Experts of a small language model.
Size: width 224, 67.2M parameters.
Experts: 64 SwiGLU neurons an expert, 4 picks a token.
Training: 510M tokens, 8303 steps.
Below are experts of layer 15 (counted from 0) of a mixture-of-experts language model. Rows are named router (the router's row for the expert), gate (a neuron's input weights, with its number), up (a neuron's input weights, with its number) and show model dimensions 0-223. Each number is 500 + 50 x the weight over its row's rms, rounded and kept within 0 to 999. Numbers have three digits each.
After each expert's rows: a language model's description of what the expert responds to; "comes after" lists some tokens at least twice as common just before its tokens as in all text. This comes from a sample of Wikipedia text that the model never trained on. Tokens count by the router's weight.

# expert 33
router:531440507478467454441479528513453493442497503474494462495578431441559580500452539440479472507478533418486584454479485370529520542562552371432581475450526485574508454564516617488471541528458461516484599535587434511526551487443553588514495498487542508510460578570488489494486473548584489429444444460444519535492544473544469599450526593512458481487598413588564496496477496570419590440456501589476530407526551495434531458504438441392492433520546502470530504471480496513420429516579558501405520520472414460506495539577601521580526479479450522543452476552489468426449452513522529496506585430476468556597460540551554522559477462470541504533484434430577456472517564557566529432485
gate1:470476467531529538487444448468525488625481531475412490448532576483535467452495514433524516501409498493434487447522419435540490502552559446449604505474584523431502485580555577476452504522502443617549453505503400511476568465539520491495420465440448457518539485551417445465509501554514475468419539428420525483466538492521414572474513473545513492504491447471565594549499486484500709459535531513469543405524503440562527503428492439538460437522504461452476418542451517504458471533500410514404544510552531455495472425558485501493537490424461519538439514469573506443548460585591396537444493525550516446543462475462560501614451469465477411579442429557492450434429577490571528491491
up1:446476491438476555494540554412440476530522542486443468449496512457558517509482451545578496490521468501416427491539474526508509417532499431428498516516526506462560450515518496513553443481403469495529528473517476502499531525541522523577469455407440525435511530487530463462454435622574531487483407559523585463468542531442555509563598498625606575500523550484460550540475438476474523529552525509553527546430440527514529493409597520540521497457542476509561479473420576441523341536450350484565586546474431604394527438484453624521398559471424413499475527513579497441489563574544496507470459489499462484542545517455464538545462464514446453514494540472437490503454478577586449459455
It responds to: Digits ending years and suffix pieces of history, religion and politics words, such as Husaynid, Babylonian, Zionist, Soviet, Iraq.
comes after: "9", "1", "0", "8", " in", "ab"

# expert 55
router:568464587463390474459526583511482571501463461458589375534480476492556557540438541461490484431518549408430575484442480504536509573508523462451496499477493458579474500516488527504514510567502467570475550631530449477500519569501519561453554587516582559543468560570504458481447446547516456436488489485449493475472588432564493541449588532521473563577461483535581524579486419677482535453524413609506501461508469493536509372518491452425458458536517510410547535480468566533507480567619492471491508523471399528481480469532571454523504467535544557562513523594436436475549481470443540551541537441487446556571499469599461464477556446464589538557493546451540540471510524530495455467508
gate0:567546479504486536542534515494480591512479422483568533423480488493421473497555524547509518435477443481427635480506498480561496504590488514398388512554603557520522510526531516470497403564450542555439598539552465426445535521597464526548573525442474547550555521532479483524449486480528528527629541529420486493449481548478547489491572481504516544573454476468585528596509516593557429455539477604461509527530494439505443436494545498434472446436508519493493432574593547512560528549553496491449496528547558516430499546459547498467552525555478455614466446587460536536660473529479533608494539441511528488483480553556521523514564542356541556534541510580538473473474538442530508433469
up0:534438489472546531460441451515525509507463501459493449558596447512563532439531529378533552460438446567570473533523519512405520488499529497484552469551398442506554522442508488576467480445518455415496446628472429466533458540388454494511500469406460456495499388407386524447545448464487528531435471544496487404457474466548488470577501487535466440575466496492401518468576523447555526506530452448502426499428510402535482355482487524523520498486486560498559532387461405546433389501487409537530532495422461473566467494535549460541461471512518487442546491433459495482471522468433472519475479587561510447486559492489541411554447541478509510381435409459482552519538516538469541590556
It responds to: First pieces of words split into subwords, often table labels or Latin-root terms, e.g. Dec(rease), Ref(eree), acc(elerated), P(urpose).
comes after: "-", " the", " (", "|", " a", ";"

# expert 0
router:487371545462533446488600553464524520545484485464526398444557468396570585573441462528503492518547560434504530503481513462471520460508492403454489457500557381503428539556512520470441448566447422532398495575547460453531602552445573488532506567494522568431490571557442484489502438512542448422475463483441481449528605471488477521558466534519487524590544542613552474521555468584536580550485525504585540411504448497532564404467429490436466458545428507495523476490497481536483456542523458494509478551430396487521534562537511453578505442545423487506514542505390574461500524480520556533488705408468477493534443514540575503491543512512575537474474492516516528473518525542516507504446
gate1:517501513422486599463534429499511490519470477463512539595510539500499596579515452433458525574451535480439469539458432514489469473531525397497477459521424470445540521554479461531581382447406512527512476521528465553473473487508523428534555475537478412412488468498524567519456525444444508551543516447501482481564531495404475568523587459465440507581437549471510590594581484504518471494562416545540446539517449518561485421560515500467504521513518535477603499630405514483530518508548495484455500468355488466490545544440496541463506459505496460507540445445526565516535429579603494547577561450528545615489637545510504528489462510386543572464552558573400510541489423527554456422520
up1:481482544402457606405508472441493554480479448458606483596521582505518537570563507517537503555541503467507442528463484513532475408513490429538530508506457436509523507490415512582568472529371506554515502538507461559544420467476552407509505498511526409478522505534526576514474537476484504551483538463470464572480525541400493573508523444522366480505416557429542534528506449477550497491471447521505470551475424545563512427583520475481492538504429433429567471504463469635509555439516572385497521474436437422571522552430532622517532475542422448502510490467537527473539453469541525555457592469492526614485592557534535574511524488399583549415533490545446468535445433536554516520441
It responds to: Field names and words inside infobox key-value lines and headings, such as Superfamily, Date of birth, Length, Preceded by.
comes after: "-", "\n", " Years", " =", " Preceded", " Total"

# expert 12
router:561365519432405430466535564528451499450516456487507427452520439392605590534490538461541445487542585384484583541417467425494552496485588436476521530391538479552484453496434496513500553567543449472412595541666501429521515471483496554461491594506556518471484524575509431502443490564553546506455516487432472427513533473518455542483493563552496473530512450637506430510462441537527498485405508517534511389518498509443565383494420439461504520573525519510448512450459460483519496488497514539462462501392475516460524491534541492573520453528431510542435508482481514448467428467526531550504542391526402554575522530561511492478530505507592507575439454512553463473507524563525516519482
gate1:550439481464484531567536508522484565524539509513547451549407408444490465470525451550579548510466509482494490437473444574525544462578510501521529565444421505433545531479552469556473501542460465503413504481561478454538551460516524525530487492516368444557526533525478565505484527422608479508471495590487385535481631416595415495468396569502609504501486522479544494552537490518498493460500545487504588476576358482496525520554474588491446540594658616476565505523448514523492527596530491505490540537486536481490559542527438527509543420503528537476547461418460481464536498417488551457565470479469475565445536485530547457528454624483543482581473491529399512482508442411524514490610
up1:477526512504531516474521500419517542486454511539454494495530541504570513500383546499472550436486479443509460417469541456511556525537506587564449488603445546496538503458511496516490559555489551428526593447421556569576471522470526408524516526419521492493530426412486493582507599522448488458549494471504515600501470406436570531424522444510444526578499518559487513390520474484439451559424481492457447429563556462415477562536468427467493474342432418443419474488506596471429447555489513491475417510465452482522444587445531402511487515515525485454501444552466481569445418446544575453491457505546557512508568391491558610526568519578441461452518542479535443477463597538436488514467
It responds to: Opening quotation marks before song or episode titles, plus pipes, colons and periods separating entries in tables and credit lists.
comes after: "\n", "\"", ")", " —;", " \"", "\","

# expert 52
router:573443601456456428419502548532456513461496486482550375452486500413538600528465501498538412480549579338457563576411426488492468484497533440441493493435520441551512378492384591501542495548506432502440588555560470514542566529446569575512522571460566527431447553520536453511477462551540546470489529483411497490492532471507474530462520518555477510536558462585558478526457435599453557462434486551469501499578501541478514503480495454418495480547466545510444518486467522480534524492604541476445467500449405522481535485551515447541569547500471522509406558521460535435480480515513529564503500392477412634568481557509543495446502446589541546505465443441504470497472532569573545525428
gate0:525502570475473474538448514450381449487492536436512460494457511484497544490509580504386497362443447491549415548549457494599474541511483428526545477419572534582572556584524529508456543511561436540414461605504490459519496420487566585596474547504489577480540490533538373495473484496471447455541545513501592542564619471497514460590550499426461492324453550491505556518523551502468548464355478466472532493523533543500515472456532539514442505437395475452595492456598455492538484452612492547481469515434511511484499549583514496527482555535482534475468511560486472523517505534415549519585533506469467543500506584477572538544496499520551487537488494510539498624484456447446516558463
up0:559515564558571564504503566502439451509520549535521536513516519499478465475565531510501533482512554544437422569531482543557431513439419504514537488494362551530514508508493432477569509525540592544507526456425550585554439575459528545511443454541395533437527418446557442473451573482460387487518466416587472567474549518544471509540443473537537422381532539441484530569549548435483557524482489551419386480504471539543460539479499521516601552533444540565501600545519488463548540526476433591584472432499502503543540496454504492456384580587506415430451461423477470487505506578472503457458446583469430450460502516479553502560565528549476496616480467524478413540452477471471590475442
It responds to: First names or their first piece in player, candidate and credit lists, e.g. Michael, Jess-ica, Nat-alie, J.R.
comes after: " |", " by", "-", ":", ";", " K"

# expert 34
router:590485637432476504508548512501468469512447491479492423453553478480565537498391518454505487452524579431469565445464525514568540520565490485440494515490480470499460498546455523482503465540548449515442548585549477478444535468461577612469492603503550533506468575597480467490419533556555602416443457433470454494499607526429465580473515507564478488593527474560569469521466465669403559432462466568445476385543534557515537486411509516390515464531539431455485521459441472577468537547556557511464533580465425423532461550603488528520584507474518518451498482504469476479463441467528564524418565511506468510531491509513583540495465445446511504485539453493557451526575470569564460532416
gate1:490502502442526548543462463567465420453527429516447531434576399507490499555490464475447530379559528437495511563531446532521438560524599448445484530522483476461464506531481534429491425474435473508478523528486478546410515486491564503633515514534479476449499492463501424460561539476474587511488532344486533565566658476391439593453554472502552551518506497486498491529516427525386589540555389520444518454525537575410510543513436579504514468487457591498491476505501529512491502491488505429489544533527483458524490505504468581496442530397475468503564499576450550473377520457561440562504459451485482525503481445481465482527508445442474529452505468521571339532469459407578437548442
up1:484492530529498497509503436455470463446504494536436514548585379583553428537539514450483596416612572501483540563502468508518525546512463470557461560494464502476505544511547475425526484508519497521474543538478484496447533472513639516623547523505494420561535492530508471479516508491437528459500449382464537525516637518460489558557493521498478462516465422403551541478524522535400489493520415505449530440407604508434518500459454462499437427453442552521591434566518613541489476511473536429409480592517533441608379520514449547464441553488548565527627479569482550475458431485491459505478506480445494473526541505488487518549523500364511493439510485571569371511525486423517461546470
It responds to: Tokens in population tables, infobox lists and religion terms, e.g. Roman, Catholic, United, No., list dashes and percentage digits.
comes after: " the", " of", "-", " in", ":", "|"

# expert 60
router:546433591478569419442545570442481580496481444484515446518580511479633587486434501445470425489547539396457584484476515443537532567467444459465522404459546396530455443512498535425456476543517478522512581546536458436505548558501565583470520594453569487531471589579451456470380455511558533418530467445500524424470542405466457544497431522515453531550498439596525465497468531605472532520402515508434591429552498474542528399484512403444485478526476507488553493483510474546452453541567487521463523552460488517478462568569583452567560467500467579507529492549474503518487501508465588523482633454484438501552486519514573496550548445490581527531482477469556511475494559580503557494441
gate3:482526507507512541522572524583475474465449544470431519576519529467461536563580583519428366607453519485531516510504474413476562466517438574480568499476500517518409524494551471493502532464520594573502493507518438453473510503466592615476518526591505542541485563546505438476487491451598498536559559447543553515439484511553504519431415481461572472502419524506526607420594527487495490474467578468445546489485474373547531511455495504533501495418556462482551496389468570592536532607494536530530451595539501449451500619537466542491527491531453501524615590571476523510509536452446494493453523480475522457442572521519594475461502386511480432482575480431597542463533553557442501574430
up3:398481550431496502583515417515556580498509495560550493511357523421544515512506608430576576481587591468424502484500459498458616518500481427534420586508474567509414491512500549616495494533464471580556499531513445585510414572590441502524563496484435484517492513534530533505535494460481543508479540544503402375470425530472546522627486540474541477552513490563528406607447497480504553542588478449537496500498424535501470456521508542492517492502559546506472510550557539446489518497512453452446555470526507539490625472572547490510495441484608446491534431329489522468485445619577474508501507531519450515493519473479529477486581528532457484521513524487502561439475540471593487524552
It responds to: Line-initial dash or pipe that opens an infobox or table row, such as - Date of birth, | Result, plus words like National, Historic.
comes after: "\n", " the", " United", " /", " on", " %"

# expert 19
router:550511562471462397415512564517528610473516498491547455531533488414557528545415517486481442445512498457470571549398473454470504520528532492457534481425506468566503413492489571524479491569464440537454560587632467474528503499485540548537577591556594463498405570599466454454491488517601532455519514469408484445481591465496432542503504560536434546515541429541542484561422491573476532440448469489530441476474473545448522391550418499477502358556485493455503457494476483548537398501591558479444551508407435494497506496526542521524597477518466465526490477478463487462452463516496549573513655458553418555583516537548590477452459480504544497522445490449604539484524497558558498485487
gate2:586515464534488397458418530544531578453399519532613479542621507555489543587405526461570452402483498536484526464501375587489510459509533534459539458450590501555593525506484518560600488585513522576449497489466483502543550505565490473529485549471559536470493474455543436481461528535503558544470595459491555510449489500529433529534483514541546581459472406454495507469445474499480476452456485479561485543471507516441441474504473510517549482549460489517489384500538501558565480508475515505528612528489534534398520557518501513474621587527557459478477436526468525458450452556509505541459528435483483473460582484431630562396450345497540472410519529418532543460524421590424509509491
up2:402517431481415489557507424441477454446543555461575513538350547507545427494438404540522525511593436531500475559506590488542377481526533497443493530516407474506439441547568450539515533458492550519441476549468494538459439530409556600446539509558544501510504525497440498303481487461422514523440542602503527517491541477522456542564454579435498545533451520505565490458576463481526454487543492505413437452461463519504501474411485542492551454480514485502517566508482480477504513468520457401468480577584413427497512479472595505541525492459547433509495570444480447550472548448587486476534489470546539507506426513570376473486380501598478493518484507484456502462477529565606519455452
It responds to: Indefinite articles, determiners, currency signs and size adjectives before a noun or number, e.g. a four-year term, any, £, largest.
comes after: " a", " |", " is", " for", " as", " of"

# expert 9
router:531467533443435480447554537523489502461469513508601460523513482498470490494428571490536422509496588405560591434511439474506469551551522453394559414484511413472592433469511568483414522507482478522504543522542506485462542479411581591518544576561565538483434574605495488443436427550538467437575501473466481527504582460470460503510474531558447496497466466521561454569511478622503562525425572492495543421544503529494551455547368442393461409518503493472573446488498534586506454507605498512457570486432458499511567567518561473553543441557518467538486508529483510449508483540464534505565590418542414536604576504559561503442563483550625512521477528453538473482483491534561479488425
gate0:539540491532477463488454475417484423415471503527502478482533505484504460486447555493522502482539621468607538503518446468457506485502529457422531508498465522502511541519495537592510419439487548484469485449510366483445534501381524443455495532610476595474504463488437493394540498494469503517561524452440575479522554508490517494504528483510349496430488468436507616491591542462513516499552446505438461505496516497492465485486558548507423480454553482472556511562542559523602487532525500520509520502545569487506495590535519591451447532448551331472514565586464413517484480462618425505442471495567341508532496502574485544530469584432456518555485534553506611457469412483412556399501
up0:590487493501504545512509554488462488466564460547471523424458396512499520425442491545537447557522486433590565526431486458601512456484471452448376598498426526524432503531488472552550356465504526534512433500494393468468549454504535450383564504489539536521470516440434464480483435494468585527498536431542572552509394532477565452560512488490488598534369459456496536479504527547532502463460494524464445522570592558438461537460486457461464459525476458537571499549492526546552455638526476507486444462551505446481590547564572552445501517517536517572517491487391472554573419453464431489443465475560433503481554456592496525512532540452542527496434512425543618574561479526524430504544
It responds to: Digits and hyphens in election and politician pages, like years in congress terms, plus infobox headers such as Personal details, two-year.
comes after: "2", "-", " a", "3", " under", " an"

# expert 28
router:502485570450532420430529596533479543479415473452548464428562412436541530517486523464502453450552528445461522493449492433458517487522535440428478476443528457606468437554447546425423450517476456506458557587567457458488569474441597580496494595534555487506406601565451518514431435585571543429438489430466509479512536445471507486498504540558486496546568438568545431509483464592435503484480464544550522414520491548497530437513431491409474432532539512498454501415438482511531426521530533455453516505474459506534518482592552488583525467472416516515449520476491500349482487553536512544503631443476469562579483573591553535516539437503565517585446461475555492531555539566611494484474
gate0:528465502458505474544519539419422460554486496387462491577521394490581433444542474485543490502656535501460504431503520440451439488465509496493559556479454455595491507546452464443474535467499517516571496570479580540533510530514625571487439552476510476526450658496497500496439551552451452459540437372550542531463531466473542459419415514522559508503522518506436430434505532522461469481503522499473406440540405458463484606444415514499547548532575398535468409505386467572552479461477523595451464516477516462558440500586541500544516481452492463495446403512462506465515633582500507463511554470472452446494490607492452472512503468483489469513494399539476445488582464498515576483504
up0:579484556508473413513512536428474451461455556513517502533572557521476471539519563527541422505598527459586513569454538463499466469493489433490496554436651508502502504511475471461473489578490526406565466424495487571521497497382532530562472534475514525522496548557474471483515486442435486526523435495522544511570498438487517486506469564406507444438496445489534439388498499522484463498472648547443516535464414489514542568498510524427540540381455404527667556516535518491455470606384476520488414494512488503484420546552524524487491463465483476535493518642496553420460530498542493496509466459516418515470537602481545538560511466420433442496522497491546407563464492505464661433461
It responds to: Articles and determiners opening noun phrases, often after prepositions or at sentence start, e.g. the, a, one, this, each, On.
comes after: " on", " of", ".", " in", " to", " with"

# expert 51
router:568447523431546453436498571492491520494451522480522404446516432423555546470434522453535434485569516347467523496476468436426567560479530421544493473408505416553466511556413585511456515496525416502464577537581544480499576508475526543520513560514573506471423578570545494510438440574536490473535496407464532437457565432514444443542471574567445487526532508552559434589507501637430567506464489533537565404522537473503488435555464480441509376521501537524509471498472467555521433554613506513470514488405473519491488519578588497561563485493503485526474490571526535424467462501485548519543571504442373511566500569557572518552460492558543477543433412483554559477537529549504514524497
gate3:507480507463521461410544535412403496513360525511505462398534533474574440487440478469456478466562500551516461509571510511405457497519527529532478607468590507540530414601430530452452582483462488492491487551508510430570505546566552512377531425485483557445375536485494516502444507548456492650506464460518538545552536395529492481411446459557528549406506560409514438585539436499500588498522453524402450489519468505483511481493448472497463475457518474532495493463453384502480449448486515540529451446496518594517478393463539465536470493488486533524413491501500531494525507567505515534438504515368409540513506483619397413539465462490561500552403431503490500503543469501573463522499
up3:523500510531438556522458433485594518477547562539489497613531473471432525475546465424490530539409523482489509497491517480547564458552493468460561380496463461530507540391505475484577442545430498490595498447428474459518489503487491495649516541613523511516603462534576504469533486485491507404449558516530483521488468552484509534557475455459435515565602507562476533373446495498515434560515553502571470474471533491539536518510449516492469553497433555520524526582566561531453572525482391513496567546546461390503503538586487519414445412536455494491528500554463500457553479462497532449464493485557543470463476561483627511421623569399448512441587605482547598468469538501414579492486
It responds to: First digits of years after dates like in 1926 or 2016, and line breaks between paragraphs or infobox sections.
comes after: " ", "\n", "–", "2", "|", " ("

# expert 56
router:532409520479466514527508520460520490493436481464553463514505492491588597468477451511526465461630553383468616503439508430541583470510511444407494455440508465560530476484451520481540523526488380539484567610545492424524577504457557564492543571510525452491391509563477466530452489496500523449536475505454563478442536449546491494449497556499403501515516481529482447487514512644513516462400449508438544400512473551447561434497477408431411434473529472486520528477427509539442446540635487550452579497466491438486467547491608549549527431505465509459526520578488518433415399502526603508486532431507490529547544576563544439538506564531590480560465440402552529481511548496477452525525
gate0:541437545447552485469453495510444515524363510558533459523523426474511500509483437523503566414532475555473532439520457511493542490525531548390548470455462535543566473468439578543575532500511530453521478604496504589523583520553536542507410460584443427438414522521547502481491454556487478455532530502511530570441491461583474486521543549465372550443457507480475466573452568556496508509485509523516494386549567520475540460442531494433485445506525541525498601475444521555532479518494429465591564549444434490534455499469502548592513384502484449572459624506568460474413504510527447509440529399536481494520346602554502511586454537453628497498391488433540502416460497504512486534511
up0:504529522528408520529564521555467389497601404418480447560424489551375531511482418477492505557492534468543477548462539463550409489514559448586514431529438453474505476417576493471393445480584545520525515501499558457504425527577466473470555489471552519545464561472452466515504487463516510534406430448554458475498507506436494547453506517466569428539451513511591481561498483465469569396504519456512496586559501530506446521552426529520577524470516516553530444412448456470502474511595482511517529496480546597460463464512514492510518582427492585448479449557513490465624499527423548445531564465433502521550546435459479358429552432502402566483597498472428489535524397552430522439536
It responds to: Digits inside times and numbers, and word-initial consonant clusters like pl, cl, sl, gr, as in plains, planted, plinth.
comes after: "2", "1", "4", "3", "5", "′"

# expert 42
router:495390555417441456460497549544478504477452436459549447476483450394492570567457502465477478483496568454495522539441471424553508456534557449421499502451495431535453444558516533495441459519526470500472538608564425473536537492463523512445617527508592466480468523556467393480396528532562510412527453512442506416449577497582463542548511586549479524524541536551570478487495383577427567430406533532468543459484495502431569422479460470389497473510434543518504502406407528469563392561561539414426597471505493509517467535589568496577563485496424472493428464497514559457445459515486547533522578414533437548585519600523513469526534466535517488467475465465524517514509525536538444534494
gate1:479537465432461482484544481481495438498456506463475512406431539533485511551546474449459539476501436549479480551491518544498538452621503478458530477503443482425439456499542557516587368486561448477480454547551436419644532412500544462543558477469439454506484408460430471540480459505439522451438553524409579446660502493487501546616532551420536484489475508488483466551534434511418489418520511535483498540464426539434488450469392420453490443525455541474516475432456497490468397536575580382469556572549477464530538502423541494496542467468445490469515477514541615604538411584468483483479552499487538508566488533469502465519473413446499500446518388539435454518520514491429518587505
up1:627438580460461389423554491502415480494598488497500493491543518536437471500400434525488586494572534492481505508508524532498412500593507565425438491519586532457514513442465487495441555483421527544484493525521525581554421472528482545533501499554524562511426550559585497488489502448440547603498629561587373629486474548516466389431468514509460507570512485484476534522489407524509444576502541502497547484501510513548515476511445584553529644385506530565577509401499461451502441515412540556592477487461497460487438578554471561508470550598490558452463504572622526492474493442497433523529486492468524501468486563499491549465507525423573524554558497473490495505485485502506528539511
It responds to: Participles and predicate words after was, is, or a, usually followed by a preposition, such as made up, set up, built, known.
comes after: " was", " is", " the", " a", " were", " be"

# expert 25
router:576427511472525459415531527481455522451474451507514414467548462413542572541438553462533426460511560375456619473453441443464520490544521402447515486410501434569527406565494604482493511558521425512418545589543489477505528527453591594512465599515550584449454560575478473490444478551525576456502525442428515518550559446509509503509490509539473492461608466588513444534440431557494558457437469527563487430504465509438557401521435457341469463530527527486488514487451456493532452561558550447418532511414463507483501530498513478552525502476457490514426519562484528375453469509479497511516577464440465542576548532573470511505479449567615531512467444428511471524526515557540485505490
gate1:551493514410452488548542511558422462410502498534438491527516539517505522513471492475440409473542471437524540541465563507473477532484598399568475412455431330558444491481470543500556506456516551526556482517479536502532565463566511427492448584491493452412459602538477405454434484487514473477507522460524463380534493520596517575516534492460400450451430438583562491591419564497507440527438519457516391473483553502531635538551508588509568425584405583501529459483477418568505527472526485515545523526512506449459467601510465594516630509502490562489489434451517474506426501523467502478503536512479484524526482493497555562557431458527523555510562549525505396494568535528488565522537
up1:480560454458409489614586478530482427434507508434420496465537515495475480442500537471476419496547466414572585520514487481492459555416557413544456461501498470580480517625565599594526510434517499609545460482480453440508467501511486499536453541496493431420457559518460458463432562503501549458506548463464457453475491607491528548529525461446461485450418496637558492545411545493565450502544521390525448461510515502526569521595501626515583458538435544470472477501559431508530563478499546553570544508503521426544505608486512524517595502443542527429530478439436514531503494532501557490525486547488480475501486474518579519596545500541484641548595564498483535422549558506459553530572
It responds to: Pipe separators, scores and numbers in sports or results tables, plus modals and auxiliaries like would, could, did not, until.
comes after: "2", "1", "3", "5", "4", "6"

# expert 3
router:494451498455436430491550517489459540473449476475545466449498439432506566499499534459522473442470508448481628520455421432457502560500460421355485496500452395526453436567477608495483506570540477529517574536520496562442555510472471526570512597504550521545448520632475524518432525507564545527526505467455474444549547454490484519539524536465448475535536476533498406551480490608426541473467458576538495460556517512505534364537491434414532488577496574481507459442455416449561462478625484527483563481357518499519441462529500489559608431529530491564468537488514509486462440568430548546524598473534447599584502555528553553458495463522573527498424413435531527409520448531528525527507
gate0:502542511540418496453618472570630563525472501490615504494530428461480452544526434498517520517466447559435473462463442456482526548448497500533436502495460504524561456499433591460521482494481437517542528497475510578474464486436541544514495474496567466434463459611548508489444413519548603495535492544470502443545460519502510548547395475508475480543526498502521550546579476502485476538383448359587616501477550537483524428454515450497532491561477475516560426525492534473498497525584416475555478537527523538597520489518457366438582501618393510509462439439426638553485474460517484470518509495510465565513561530422527541504524389465539493455513525483534513368488560574439550450450
up0:444506483551492470465608498559559463523468483529504509505509472519479484572551510478513415512460432503555470535521371443531501571393432501527442537434462495567529460417460555468578511477444495537489495538507463534469442584483585431481534538573614490581458522573489453532447356515459579498438477437451457510550513477464527531526407488506493472524572509449433589596492413505440564516502543416572468564512482461559528475490530504518520395604453461487586471541445453497509375513479451473496473512420485529523465499453465461492449442463492424526486521402464533497582459475472577532415568489514536482468505520476414571572478495376588486452584526510574465490571476444573424531505
It responds to: Digits in chart and sports-stat tables and evaluative adjectives like best, highest, good, plus compound hyphens such as high-profile, best-selling.
comes after: " ", " a", " an", " high", " more", " its"

# expert 26
router:516514582463493360436493578433439580415489471445511479409517470497529542527432498473501519462470531431481536564429445435530568513481534434428481482452536433581466443483468571511516473468508402526428589560595452479504542504469549517427519588506643507520411576586469434466482465577571524413492541536437498409542546469473477543490476496541449477550577474551536457575420410556492536397424497481545531457546474480508548392485436509422471411550476533437482482435480487510513459507496502459424533527458446510482524485573574485544541454522432497479455553478450529415485440471501563575490572430455417527629463534531517520516495474476573507535486515451554487469518500580534537477439
gate2:552471500509477557470512489509404571449522493453441422599507470551586537473422386488507467531458463495495582531547413548533534483559478540505478417523587555566517524461538455504511449569463448470483537463571427409502460550384481510585490481512541527559543454545599504498540470496529478548550569601502547494468476430502496522494422484522513529560492559519425581546472557527490434524461497419464523521516481492471451467539584404538407608496477490484458537623519551511489571540500424431404469540465382422486471467467487502432470532587458492410519500507498543495595581471507585489486464550436625458503510500453466488530447526456611537520556514461429527376440479499482544495527
up2:482520577523510578399473520583463476514515515464571532506540515594467511516538603587530510479491480502539517546511411535525534469502532512469526443553520490480522512510523531541497525518545495474528476426450551537500503535439479513509372479462435541508575596536382481493529459551501450467448601539541635410499540444456518508521384442539464434386434545481524475377544422531501462491476492512475506452485459525546528499488492496520421527565353536514564400458496537548434546514517564423487548554539489533557510507467468480475473395517474525408519501423436616456525403464464570491371489486437562473505466505487436481501519516585450578507491524553403424453496522586495579514434
It responds to: Articles and possessive determiners after prepositions and verbs, opening a noun phrase, such as an important, a seat, his role, the city's.
comes after: " of", "'", " as", " in", " is", " with"

# expert 41
router:534330590466440405450493581464427504436468516540563386467546430487546609485449513454515442482536555470546527507404424468502513487459554421436534447442475381553450446486455546503462461471498451538496599541498491547473574520464526545466524566504512506469453537540568476456450434567625528477498513433425484524584500489502511503532576508532425474511608449535573503557542486583419524533462480542517457409499490509399569441462488426412499464516526536424477505427502529515552470536531483464475533559435453497527516539565522477549565473508470483524426521514494528456383544484480487542486640415486472555538506551542570551501457445519507507542471507441559544431511555578554488473441
gate0:520481576522590472451523490535464541477447528527497488558566537424493534497431553517532531523530549509558533409522528452550477516532499510458570468558432536559491527502494557514455559498551515563540517543486510590424432470419501605490344555475512471467427499553472526425503477565563543445539585498480566510407486541482544559497508419574453539552537514528456506514496484588445507528477467624454492444592565509482487555486475339527456519559410509528567541426516545407497486489516516486503620409471441399416528552559527459537591437481469417526465519542515433497446509462542445500437533485516541529536435552476580604442417415516504557485442486456499459534482545446532549436430
up0:438516424525415569476507500437483483547493456465487473503468510598436487516485448544581424424443545483449503539477454603474465492485507481477437471423553483469530452502433495539549436501510557438487532499522471507507601497533524384568542385495544524547552524420505524559551544482531498571484511554526384558593501492584430484494529525535500449459458579423572494600558484580576541455460442467489469474387465513498561499476504639494435472429503576383501556428401419559518512436520450480544448622463510583612451447522582566479411557514476501543503579420497565508513481563473480444487454479519485518476455447522484449566523528580540503460508491467473463437487480511547448520522
It responds to: Prepositions, verbs and digits framing sources or dates in reviews and career text, such as writing in, wrote, In 1955.
comes after: "\n", ".", " In", "==", " he", " He"

# expert 62
router:499416600469493482459448564549523550487494476487491400479516449447554571510398545463523475433518534381472556450332452461522541542539539486481502528446554466594432463594473555557496507551493445510403585521622473482476562459463527566502536590488581552477427555527488494446438456520533505473450549450453463496505584450590414512486522555557468531467481426554542452514476461628429573488436447545555533474573459568440552434492468505415490436522520509491525562415494525487520496560565538415484569482417490505513498498582588523564508508491419492504491576528452514479474455439525541515509545442481429565604490587561505501438460467527553581542437438502521484514492534529501518479505
gate1:512489580466451540510478512552607428470560524390477490508513484422514494488513535526431499517423512447493435464477599550528488504510443517462437443470547529529391511592474537492498446496570474530460465534528485507464468447456449462527439523556494482416466490547445415444463498470413558415488596334439614479548464606503568493392477490502441601467446495536519561450502421487543492477474484467420492533572432506502505537553472483424441536518476421486572457519570450468492510531483476530576539559474511433607474502472559457523489520599551460485522443492484494522460327464573443503408477535500499448574535468503488580546525541552488521543462528525474449520566575501508476637516
up1:486493522494409438490540497529548376422503525470528528447433511468435493523467525477378593514423553584523523510549518483440565536494446557487529456514625502466576478492531490573477469524471448557384465506568474462493504670460504510522524494479485490451451542515442478523445396473472539476492555412467453434580461459459493422490492457577458570519572533563536472470540472457462435404482483493481493542587519471532479408535450554509535555559414451473471467529472395530456487494423568577517522516466467451505504473523505451528490417478558477458542512533475588529533456501490499539467519513529495493613611452409435640535567436513462506460464525558506637515549603492525480528472
It responds to: Spaces and capital letters starting table cells in sports rosters, especially positions like LB, LM, DF, MF, and number cells.
comes after: " |", " ", "|", "9", "–", ";"